{"d_expert": 64, "routed_scale": 1.0, "num_attention_heads": 2, "rope_theta": 18900.0, "qk_norm": true, "tie_word_embeddings": false, "init_std_down": 0.0}
Below are experts of layer 9 (counted from 0) of a mixture-of-experts language model. Rows are named router (the router's row for the expert) and show model dimensions 128-255. Each number is 128 + 32 x the weight over its row's rms, rounded and kept within 0 to 255.
After each expert's rows: a language model's description of what the expert responds to. This comes from a sample of Wikipedia text that the model never trained on.

# expert 34
router [ 84 128  80 148  77 155 153 155  95 153 156  89 183 144 150 155 166 144 123 158 151 164 110  81 151 128  89 100 161 161 128 132 115 123  87 183  89 136  96 100 106 114 144 100 102 107 136 116 150  93 102 152  59 111 102 120 112 145 114 124  99 161  96 125  97  98 155  97 183 115 193 115 105 103 156  57  96 154 134  91 164 110 166  54  76 116 168 130 122  77 181  83  96 108 141 140 168 147 105  92  81 151 121 134 122 123 110  92  77  93 133 123 144 129 154 122 107 149 174 102 132 163 163 100  89 143 105 134]
Description: Later digits in measurements and times (2.101 km2, +36.709), and accented or non-Latin pieces in transliterated Asian, Arabic, and Turkish names.

# expert 49
router [112 118 111 133 104 156 141 185 119 133 136  92 155 134 186 130 171 138  98 138 139 157 112 103 163 119 105 121 168 152 129  99 100 167  89 146  80  92  71 104  82 125 112 129 146 100 124  99 152  73  62 142  96 105 147 111 116 152 169 158  72 190 100 100  72 118 206 123 141  69 162 111 145  98 132  83 106 106 126  71 148 115 140  80  94 126 143 124  97 106 173 119  85 111 146 139 159 148 126 108  88 182 115 159 134 139 168  81  58  93 158  75 144 130 154 118  98 161 157  85 111 152 180  83 107 146  73 153]
Description: Spaces, signs and separators before numbers in stats and results tables, such as +20, 1–5, decimal points, plus articles and with in titles.

# expert 33
router [ 70 138  95 149 107 171 164 188 124 128 131  93 144 145 156 146 178 159 125 156 170 126 104 104 140 141 102 119 170 155 114  76  85 161 114 132 118 114 112  85 106 127 137  99 116  93 104 110 149  56 112 164  84  84 104 129 101 207 148 153 107 144  75  98  72  98 193  88 156 119 176 100 157  80 139  83 105 132 128  72 159 100 122  95 129 128 150 116 101 110 150  75  78 131 157 126 169 188 114 121  80 151  97 169 105 145 160 119 107  73 126  87 135  95 138 157  77 145 162 113 123 184 155 117 108 110  92 148]
Description: Three-letter nationality codes in sports squad and transfer tables, such as BRA, ENG, USA; plus table pipes and percentages.

# expert 1
router [125 144  75 164 106 144 170 152  80 143 157 113 136 168 106 202 154 194  58 162 153 135 115  98 149 170  70 115 186 162 104 108 117 147  94 123 102  67 131 119 102  77 127 110 123 111 117  88 150 128  82 147  81 107  96 119 126 161 166 151 123 140  84 107  77 130 169  99 140  84 197 105 133 109 147 117  99 115 100  84 144  96 133  89  89  86 142 129 132 115 170 117 138  74 156 149 188 136  96  92 112 153  71 168 116 166 167 109 140  95  96 137 152 143 180 134  80 143 170  83 112 116 178  71  99 157  61 145]
Description: Words inside wiki section headings and infobox or table field labels, such as Career, Personal, Academics, Family, plus possessives his, their, its.

# expert 42
router [100 107 112 160  79 161 168 178 116 153 119  99 158 172 161 157 155 136  99 138 143 172  95  95 190 158  98  92 185 186  79 127  71 155  77 142  96 123  88 131 101 109 101  81 121 124 127 116 137  83  77 133  76  99  99 110  80 200 185 138 109 160 107  75 111  98 175 133 150 115 154  67  70 128 160  56  85 140 142  97 139  85 185  76 102 102 149 133 124 110 150  55 121 127 144 120 181 158  97  96  94 188 114 156  98 156 159 100  93 112 103 110 175  89 174 126 108 161 152  76  97 142 160 125  99 162 120 158]
Description: Periods, commas, quotes, dashes, ampersands and and, especially initials in author citations like Champion & G.C. and compounds like Artin–Schreier.

# expert 44
router [120  93  92 155 116 185 167 137  96 159 156  77 136 131 118 204 151 167 104 135 169 139 112  95 108 147  78 122 193 110 121 113  75 133 106 160 100  62 111 110  91  98 114 131  85  87 121  79 143  93  87 158 104 102  79 123 137 192 150 122  91 144 121  51 114  66 173  85 167  91 131  59 104 106 160 118  86 152 122 111 117 124 126  94  82 129 158 146 118 105 114  91 118 127 141 145 128 154 101  75 122 152  96 158 106 148 114  98  97  78 123 129 121 126 155 111 119 138 171 121 107 131 141  86 105 130  88 162]
Description: Line breaks, == heading markers, table pipes and dividers closing lines, as in "==Career==", "===Climate===", taxonomy lists like Clade, Teleostei.

# expert 22
router [ 97 102 112 178  86 137 197 139 102 133 149 103 158 201 178 145 138 152  91 160 143 164 121  70 142 134  58 119 116 158 118 101 126 161  86 143  83  88  85  87  89 140 136  91 116  83 100 111 201  70 145 158 124 111 119 119  95 121 102  92  96 152 105 130  76  72 142 108 152 103 183 101 115  89 161 109 108 137 121 101 142  94 164 112  94  91 158 141 113 145 137  81  98 132 172 164 138 151  95  75  89 143 117 160  78 166 129 130 120  84 120  79 148  83 139 138  85 160 157 105 132 143 180 126 101  93  87 184]
Description: Capitalized first words or letters of proper names and adjectives after the or commas, such as Federal, Western, Fox, La(fayette), Cor(k).

# expert 13
router [ 89 145 135 125 121 159 154 176 102 174 158  82 187 162 161 179 204 145  93 163 144 141 104  83 146 136 111  85 218 170  90  71  87 123 134 134 112  76  85 118 102 114 125 113 133  95 142 129 162  78 102 151  73 106 105  89 119 149 125 157  92 154 105 127  93 114 161 109 154  95 184  99 120  76 179  66  74 133 139 104 173  90 149 101  74  84 183 149 112  51 185  95 102 129 139 128 150 125 116 112 116 136 113 140 120 162 168 108 146  75 104 115 167 120 153 121 101 154 165  89 107 165 141  85 140 110 121 145]
Description: Plural suffix s and plural nouns ending a noun phrase, such as people, troops, members, Christians, plus closing parentheses and final digits.

# expert 39
router [102 137  73 149 110 155 178 205 112 199 161 115 143 161 124 148 173 148 116 167 144 123  68  97 147 127 114 107 140 143 110  98  85 174 105 132 114  71  95  88 108 125 138 103 119  80 149 122 141  76  65 157 129  79  97  67  90 165 150 145 106 155 126 108  96  86 179  86 160  66 131  95 120  77 142 114  82 148 136  99 106 138 134  91 104 143 154 118 134  80 127  77  77 140 183 152 149 122  90  84  83 149  73 162 109 130 167 113 102 106 124 103 144 123 124 166 103 142 181  91 113 139 164  92 135 139  67 143]
Description: Zeros, dashes and pipes in numeric stats tables, as in 0 | 0 |; also pronouns such as it, she, they.

# expert 40
router [ 93  95 102 134 135 156 145 169  82 146 144  60 152 122 124 126 154 161  96 157 126 143 112 128 164 121 140 102 153 172 100 128 102 163 116 166 106 116  77 117 104 101  99  99 122  83 107 127 148  64 111 155 109  82  92  79 125 174 158 126  87 166 125  94  96  78 199 100 177  89 152  77 121 112 142  92 110 149 143  99 151 130 148  67  76 131 163 163 136  91 143  70 104 113 134 170 174 131  84  94  97 126 112 150 123 132 143  96  90 113 118 103 173  99 169 134 104 147 146 128 112 170 173 131 120 124  65 186]
Description: Commas, periods, and linking words that open a clause, like as, to, where, because, which, often after a noun or place.

# expert 10
router [124  94 100 128 131 132 145 144  84 156 179 130 169 163 134 143 136 158 144 136 198 165 110 119 158 160 101  64 143 134 121 100 101 136  71 104 134  99  74 138 118 123  78 104  89  81 134  86 144  82 108 166  83  78 121 103  96 232 125 112  85 193 130 110 150 111 111 105 178  98 180  89 158  91 135  92  72 132 138 107 154 134 173  96 139 161 172 105  98  64 127 109  73 144 167 144 126 148  83  89  90 133 103 158  97 135 118 114  61 105  78 106 166 117 127 121 108 143 165 137  57 149 134 109  87 140 115 149]
Description: Inner pieces of names and rare words (Wembley, Chávez, Sotomayor), plus apostrophes and verbs like said, make, want after pronouns.

# expert 20
router [ 88 124  89 169 101 166 128 172 125 166 154 103 169 138 162 177 162 174  75 153 199 174  99  79 134 152 120  98 178 140 120 133  97 151  80 160  97 115  86 141  74  93 134 118 127 127 153  41 139  85 100 129 127  75 119  99 142 176 217 157  90 142  99  99 115 108 136  79 150 111 133 104  95 106 141 107  88 149 120  90 153  82 157  63 108 124 162 146 109  64 152  87  85 134 153 123 164 179 106 124  94 157  92 131 117 148 183 101  91 126 117 105 190  55 175 126 102 181 172 135  89 155 140  84  80 160  98 161]
Description: Periods ending sentences or abbreviations, decimal points in census percentages like 22.3%, and line breaks after section headings.

# expert 4
router [103  90 102 153  76 134 194 167 100 131 183  92 138 113 150 162 174 158 120 149 138 123 110 110 158 149  91 106 170 141  92  87  97 148  97 179 101 108  88  78  96 125 116  89 118  81 101  58 145  66  90 152  92 102 106  98 104 170  93 152  88 148 117 131  95 132 148 100 168 105 146 116 116  99 148  57  86 114 112  90 143  79 177  97 112 138 133 133 103 111 137  47  73 133 141 162 161 158 104 118  67 123 108 182 121 151 149 109  70  99 112 107 153 101 142 154 109 153 156 105 115 178 154 103  91 151  57 155]
Description: Single digits inside numbers, mostly years and counts at the start of wiki table rows, e.g. 1266, 2004, 142.

# expert 31
router [105 107  79 128  95 164 169 188 116 125 159 119 149 137 149 126 158 132 121 197 145 157 148  81 135 134  85 117 152 143 105 106 110 153  89 165  78 107 103  88 119 135 121  53 101  72 122  93 138  87 119 160  78 113 116  88  97 183 126 144  69 149  82 124  88  87 156  67 125 106 169 154  87  97 148  87 120 147 131 108 119 116 126  80  91 132 137 148 140 114 183 102  82 114 171 169 189 175 104 122  83 173 141 178 110 141 181 130  81  77 155 102 158  96 144 127  90 109 161  92 115 190 181 116  89 126  69 135]
Description: First letters or syllables of foreign, rare or technical words and names, such as De, La, pro, Ba, often in language glossary tables.

# expert 61
router [112  67 126 119  74 153 173 141 100 125 179 109 170 175 151 153 145 129 136 134 145 161 111  95 143 150  96 107 118 131 135 107  83 130  98 159 116 106 101 123 112  56  97 110 138  98 100  57 138  73  74 136 100  92 145  93 123 202 123 157  87 113 113  87  62 115 172 132 151 110 183 104  86  93 164  97  65 132 124 136 142 142 151 118 130 114 127 119 106  99 134 120  85 114 175 131 148 174 109 103  83 192  87 179 132 173 149 140  97  98  84  67 145 115 191 136  80 172 153 105 106 117 130 102  96 116 124 142]
Description: Syllables inside or starting proper names, often European or foreign, such as Bre, Gra, Tre, Ste, stra, Bro, ö.

# expert 2
router [120 106 107 186 103 176 159 170 104 138 144  67 154 172 150 133 176 198  67 153 157 171  97 110 156 160 111  98 133 151  88 108  57 169 120 122 100 134 120 124 110  97 104 134 134 116 158 103 161 101 144 160 122  87  71  67 112 164 146 123  96 169  86 116 102  94 158  90 152 107 119  81 109 132 171  76  94 127 142  83 157  91 163 100  99 105 130 116 128 118 139  65 120 134 145 158 164 131 106  96  89 166 116 175  75 148 138  83 111  99 112 102 160 101 137 117 111 170 132  86 132 184 165 109  87 148 113 189]
Description: Commas, colons and similar separators in prose and key-value lists, e.g. "Conference:", "publications, including", semicolons, dashes, equals signs.

# expert 50
router [115 121  99 147  98 115 127 163 113 176 147 110 134 172 196 159 162 147  90 150 124 139  92  71 149 177  65  98 119 141 103 107 141 132  97 159 131 112 136  99  96 112 138 123 109  93 115  88 163  99 104 121 106 100  72  83 124 174 175 120  89 151  98  86 104 107 121 125 133  62 169  67  84  70 152  92  77 131 169 104 129  84 179 111 121 100 160 154 135 131 177 104  93  97 162 136 167 135 111  76 100 139 112 190 116 154 184 108  82  83  74 102 154 100 164 159 124 153 165  90 110 178 181 123  82 139  87 159]
Description: Spaces and first digits that begin numbers or years, e.g. "the 1970s", "an 18-month", plus prefixes like un, non, dis, mid.

# expert 25
router [123  59 130 138 121 142 169 135 139 162 146  85 145 134 151 158 139 147 104 146 138 124 151 123 140 158 119  99 137 182  65 116 122 159  98 157  99 103 123 115 103 136 120 107 122  72 138  80 169  79 106 134  91 120  82 108  97 195 168 147 119 165  86  60 122 105 132 103 146  71 187  67  91  90 188  84 107 126 150  69 138  67 132  94 120 106 168 156 114  96 201  89 109  98 128 137 138 143  84  57  91 139  68 144  83 132 182  82  92  83 102 142 186 109 140 140 123 175 146  99 129 117 181  92 123 148  99 166]
Description: Hyphens in compounds like heritage-listed and court-martialed, spaces before numbers, and role or institution nouns such as chief, director, Register, war.

# expert 38
router [ 95 108 105 176 101 156 166 187 126 126 153  78 153 124 150 139 174 178 106 146 135 169 125  93 145 165 143 114 169 130 119  69  99 118  81 157  75  94 113 147  77 119 124 106 145 103 127  79 150 100  83 155 111 132  88  70 158 198 125 141  80 159  94 119  82 100 194 106 164 104 199  99 128  85 121  90  70 153 184 111 169 138 191  72 125 112 137 127 107  86 162 104  72 150 153 163 148 152  87  85 122 152 107 146 130 137 177  96 110  99 122 116 145  95 169 117 115 155 159 103 129 194 156 105 120 117  69 144]
Description: Month names after day numbers, e.g. 23 Oct, 18 May, 28 November, and pipe separators in tables, plus degree and minute marks.

# expert 32
router [109 132  94 124  91 145 146 152 113 142 113  98 169 141 162 136 143 158  97 182 125 156 124  88 149 132 125  98 128 140 130  90  92 166 113 175  90  87  99 146  94  77 135 106 107  91 120  87 179  76  98 150  95 122  70 107  89 175 115 123  61 149  75  80  93 114 166  95 144 104 143  85 106  89 160 100 114 170 133 107 139 103 168  85 115  78 163 101 106 104 149  93  81 102 134 139 167 178  91 113 104 157  79 152  92 140 142 102 120 106 122  78 193 117 138 131  74 119 176  82  84 148 164  96  95 144  83 145]
Description: Single capital letters starting names or inside camel-case names, e.g. Albino-L-effe, Winna-V-egas, T-N-T, and opening parentheses before numbers.

# expert 63
router [113 127  84 151 124 152 176 154  69 155 189  89 155 187 167 185 146 136  69 128 184 135  78 125 180 172  86  90 169 121 132 124 104 142 140 199 124  85 103 115  98  85  89 103 125 122 156 102 119  83  97 170 100 121 113  78 156 181 147 134 141 197 130  92 113 102 154  76 122  91 170 124 105  91 128  83  84 111 182 103 142 103 114 135 135  82 115 128 130 120 160  87  82 158 154 152 181 144 113 132 124 127  87 146 106 147 158 105  96 126  87  83 155 112 215 113 125 171 149 142 143 110 146 106 102 159 134 130]
Description: Short word-internal pieces in names and words, such as Thes's'aloniki, Ma'com'er, wealth'ies't.

# expert 24
router [ 87 110 143 125  95 153 148 159 122 143 161  98 146 136 146 143 127 146 108 131 154 132 101 126 133 161  91  91 125 125 110  55 118 128  79 143 100 102  75 127 117 125 124 112 105 136 112  83 167  85 127 186 123  79  71  98  99 179 186 158  80 118 102 120  68  98 167 114 109  92 189 106  98  81 147  82  85 136 144  91 136 111 108  62 131 101 140 161 136 144 135  93 112  88 175 127 159 138  79 105  63 196  91 156 129 114 137 123  77 112 108 114 138 101 161 137  96 129 159  60 113 127 151  67 121 101  47 170]
Description: Second syllable of words and names after a short prefix or first letters, as in re-di-scovery, for-gi-ves, be-ha-ved, co-, tri-.

# expert 7
router [ 85  95  91 141  80 196 160 154 118 143 215 119 148 113 172 140 139 165  93 170 128 173  83  88 134 149 100 104 158 159 138  97  95 141  77 154  85  64  83  77 133 143  77  96 133 121 116 104 158  98 114 191 139  89  49  85 136 167 181 162 103 167  92  91 121 107 166 114 122 113 142 112  98 117 133  90  70 159 168  86 165 131 151 117 125 111 157 155 129 152 113 113 134 108 147 163 136 175  83 128 151 183  91 155 101 120 197  99 110 118  87 115 145 117 155 154 100 146 149 109 120 176 154  98  99 112  93 145]
Description: Short consonant-vowel pieces at the start or middle of a word being spelled out, such as car, vol, mar, il, ol, and the pronoun he.

# expert 17
router [115 102  87 147  95 145 168 180 122 145 157  72 168 112 119 181 161 146  89 162 160 162 124  88 155 158 137 110 146 163  91  96 106 122 111 152 117  74 111 109 114 115 100  98 132 110 145  82 153  49  87 199  85  60  99  71  99 158 166 153  91 159  93 121 117  85 169  91 127 106 159  83 118  72 135  88  78 141 147  88 155 112 141  90 100 126 158 116 117  75 142  80 129 139 158 120 136 126 107  93 109 141  79 166 122 139 148 121 109 114 121 121 162 106 144 136 120 135 149 107 126 163 145  97  90 130  82 160]
Description: Table pipes, line breaks, spaces and the before numbers in tables and lists, plus direction words like eastern, southern and previous.

# expert 37
router [ 94  72  99 112  92 160 161 131  92 176 162  84 127 135 158 178 161 147  85 147 180 156 134  91 171 161  71 108 143 141  75 132 137 140 107 137  89 104 122  89  76 102 122 133  94 100 157  96 158  58  95 132 140  79  97 108 142 147 178 164  75 177  87 109 113  70 168  99 150 116 164  92 117  94 147 108  85 132 139 110 148 105 120 110 126  80 147 123  53 120 134 116  91  88 172 134 158 132  96  92 106 107 115 126 106 187 203  85  63  70 141  97 144 108 156  87  87 127 130 106 136 158 169  96  84 131  90 155]
Description: Prepositions and prefixes like over, under, pre, inter, among, often starting a word, as in overview, Overuse, over 300.

# expert 15
router [ 98  85  93 121 102 165 152 161  67 141 122 103 159 155 165 138 150 153 126 169 138 134  85 111 160 145 119  98 197 146 118 105  58 136  84 128 101 118  75 142 111 102 106 123  98  96 124  84 186  88  63 172 133  97  86  99 111 211 196 128 107 133 126  77 102 100 174  89 150  78 157 103 120 114 178 111  84 168 146 110 131  91 138 108  91 109 153 116  95 111 175  96  79 114 141 165 148 172 105 121 131 136 122 137 108 176 173  99  94  96  90 111 147 126 178 154 103 141 157  77  92 144 129  73 110 138 102 152]
Description: Line breaks, opening parentheses after article-subject names, section markers ==, quotes and table pipes, as in Name (born….

# expert 47
router [104 127 110 168 102 152 175 163 103 183 137 106 175 131 153 137 190 138 101 171 188 120  87 107 132 173 116 109 134 155 100 150  84 146  52 140 112  78  84 110 109 121 113 131 136  75 144 123 137  72 111 149 100  91 107 117  97 169 119 172  79 149 133 103  80 134 140  94 148  67 206 100 113  98 153 108  81 122 153 116 110 109 119  92  95 108 143 175  86  93 162 109  91 122 117 192 157 156 107 111  80 141 134 131 158 126 139 114 124 126 105 110 122 128 114 133 113 142 192  59 116 145 137 105  92 171 109 135]
Description: Consonant-cluster pieces such as kh, ka, za, č and ž inside Indian, Slavic and African names, such as Kol-ka-ta, Shahru-kh.

# expert 60
router [107 160 103 123 101 152 194 163 101 160 140 107 169 161 148 166 176 120 108 144 176 137 139  68 138 118  95  78 197 148 100  99 104 122 107 119 102  83  85  83 105 136 119 108  91  84 122 122 148  80 135 141 112  71  73 102 102 126 113 189 133 158  95  79 101  91 150  72 138 108 193  93 123  96 146  83  55 144 124 131 150 133 173  94 110 103 160 125 136 111 126  74  74 128 153 155 147 133 100 121  73 158  88 183  87 147 160 118 111  77  92 100 126 116 138 150 104 151 152  84 123 119 169 109 117 100 104 182]
Description: Object and subject pronouns and country or city names after of, in or the, such as them, it, all, Britain, Mexico, States.

# expert 8
router [ 98  85 136 156  92 145 151 170 105 126 183 105 136 139 162 151 174 169 130 146 164 141  94 106 145 157  95 108 167 143 136 113  87 164 120 151  95  94  68 136 110 113  76  78 104 113 117  61 136  71 107 143 110 127  98  95  65 171 139 149 110 155  90  72 107 113 144  93 158 128 172  86 114 106 133  81 108 135 153  96 126 100 161  92 121 132 136 150 112 114 152  86  72 123 152 140 185 151 119 107 107 133  80 190 107 134 156  93 106 125 115 107 113  96 164 151 108 130 162  81 104 189 152 106 114 120  83 154]
Description: Early subword fragments inside proper names and rare words, often surnames or place names, e.g. M-ura-bit, Chang-ra-bandha, ar-senic.

# expert 16
router [ 88  60 100 108 118 184 154 154  92 131 160 123 146 134 153 178 169 150  66 179 139 127 100 132 162 170 110 137 143 165  73 133  59 153  95 148 112  85 134 111  96 115 119 118 104 128 163 106 131 135  91 135  82 104 102  69 105 144 175 171  93 133 107  97 105 115 161  79 164 109 170  93 107  88 179 103  91 157 127  63 155  97 149  28  67 102 148 115 110  67 161 102 116  96 171 135 196 187 103  84 124 151  88 142  96  88 154  94 124 120 112 104 177  86 132 121 119 151 147 140 147 138 142 124 106  97 120 153]
Description: Nouns naming people's roles or creative works after modifiers, such as writer, pioneer, host, album, film, plus the piece -ist.

# expert 36
router [108  97 146 153 104 165 174 189 106 152 143  98 166 147 137 155 170 142 100 134 198 136 137  89 159 141 120 114 153 163  93  92  98 176  87 160  93  87 127  85 106 143  94  86 154 106  98  66 181  86 108 139  71  86 126  84 122 134 126 136 115 138 105 116  92 109 206  81 150 102 154 118  98 105 150  94 108 126 100  81 164  33 130 112 123 134 167 164 144  74 164 105  97 119 175 172 156 161 119  73  97 147 101 152 103 143 163 117 119 100 115 115 166 107 127 118  76 149 148  95 123 164 157 109  93 128 113 169]
Description: The and the starting phrases or sentences, plus table header words such as Candidate, Episode, Title, Notes and position codes FW, MF, DF.

# expert 53
router [ 67 106  84 165  84 148 174 157 109 151 184 111 165 145 144 152 147 111 126 192 145 145 119  98 164 189 108 134 157 184 101 118  78 125 142 143  96 111 111 143  94 109 116  89  98  79 151 105 145 109  94 142  67 109 123 106  84 168 163 148 106 144 103  91  78 111 158  96 193 113 176 101 103 129 158  74  88 159 119 107 160 102 185  76 113 110 150 134 115  92 156  89 115 120 142 152 157 179 102  74 100 168 126 182 115 123 124 103 102  90 120 121 159 142 133 132  87 164 110  74 112 150 130  79  94 159  85 144]
Description: Hyphens in ISBNs, subscript and superscript marks, minute symbols, CJK bytes, and name words like Ltd, Limited, International, Catholic.

# expert 56
router [ 81  97 124 175  94 147 120 188 113 162 151 104 159 140 164 157 144 171 151 129 134 177  78 107 166 152 125  92 182 145  85 117  88 158 113 199  78 142 100 105 112 125  88 119 113 121 153 134 141  69 103 161  93 107 104  79  83 133 153 137 129 134 133  93 106 104 155 104 179 108 193 157  75  84 168 101  86 138 168 127 166 116 144  91  99 135 168 111 136 120 131 124  99 128 193 163 126 171  98  74  43 179 133 167  81 173 122 108 124 113 124 113 141 109 171 149 110 169 149  86 117 130 151 110  89 131 105 158]
Description: Common first names like John, George, William and the endings of given names, e.g. Steph-en, Frank-ie, Dmit-ry, Kay-la.

# expert 35
router [116 112  98 109 111 139 168 141 117 163 160 110 148 130 123 123 158 127 102 152 139 129  86  84 148 138  78  78 171 149 107 105 102 170  75 149  91 100  83 122 128 104 132  72 110 108 130 103 163  47 136 171 128  94  92 103 118 204 138 121  55 169 110  95  79 101 149 117 177  98 140 109  91  91 190  91 119 137 141  85 155 106 163 108 105 124 133 154 132 117 124  82 113 106 179 149 144 170 128 112 115 150  91 168 128 170 186 126 142 153 123  87 127 106 116 118  78 148 167  68 107 162 156 119 115 121  88 151]
Description: Capitalized syllables and the pieces just after an initial letter in personal and place names, such as G-ar-cía, Cor, Bar, Kr-ishne.

# expert 43
router [ 69  79  82 117 106 166 150 163  99 139 143 104 135 143 157 159 143 175  76 164 129 154 104 131 153 145  76  97 163 145  88  94  91 177 102 157  96  99  84  95  88 105  97  90 116  75 134 135 160  68 115 142 103 109 135 100  76 152 181 164 116 156 113 104 104 109 210 113 136  76 143 101  89 117 126 106  87 179 156 104 147 114 162  91  65 108 134 118 116 103 152 119 137 155 140 158 190 138  85 108  95 171  87 168 137 126 158 103  94  85  97 121 165 115 156 122  61 176 152 124 103 176 159 105 110 106 110 152]
Description: Conjunctions, prepositions and commas joining phrases in running prose and titles, such as and, of, in, for, that.

# expert 19
router [ 82 125  96 165  73 185 161 184 130 127 137  94 179 173 115 207 155 183  86 162 179 163 148  90 145 178 134 117 155 200  98  98 133 149 109 165 102 129 106 115 103 110 115 141  90  82 137 121 158 112 109 119  88 120 127  88  93 138 138 130 105 136  55 123 118  93 141 121 126  76 163 130 107  61 139  94  87 173 139  93 190  87 160 100 113 106 153 133 116 102 143  77  93 114 166 146 161 136 131 107 126 106 131 134  94 152 173 108 108  90  89 108 148 113 170 104 113 177 155  79  97 127 164 145  63 104  86 146]
Description: Capitalized words in titles of songs, shows and honours, such as Night, King, Queen, Morning, plus day in weekday names and month names.

# expert 11
router [122 103 116 161  95 207 149 170  96 175 124  83 152 157 142 136 187 171  77 163 129 190  97  92 149 155  95  57 145 140  90 136 101 151  88 135 106 100  96 106 102 110  92 114  91 100 121 124 140  89 112 143 118  89  72  78 122 196 147 131 108 166  84 104  98 111 191  87 162  59 136 108 127 133 135 123  96 173 156  84 156 103 162 117  74  98 158 137 131 101 108  84 140 132 141 150 171 133 109 112  86 162 108 156  98 142 149  96 100 100 133 123 157  90 145 135  98 147 123  94  95 160 164 124 127 144 107 174]
Description: Commas, and, which, who, when, then and but that link clauses or list items, including commas inside dates and place names.

# expert 45
router [ 80 107 119 159 104 141 140 171 113 113 137  91 168  95 131 112 140 194  94 143 150 162  86 110 137 122 131 102 157 109  97  85 105 161 120 150  76  75  69 141 121  85  90  77 117  98 131  98 171  73 131 142 101 105 114 102 107 189 124 155 139 116  92 117  72 136 146  98 131 109 154  97  99  99 173 127 124 157 146 122 122 132 148 110 118 100 168 123 115 101 169 105  98 113 175 180 132 182  94  80  97 150 105 158 100 142 137  64 103  76 108  96 175  72 162 146  70 147 201 126  93 164 169 119 122 140  66 160]
Description: Table pipes and result letters such as W or L in game logs and climate tables, plus given names such as William.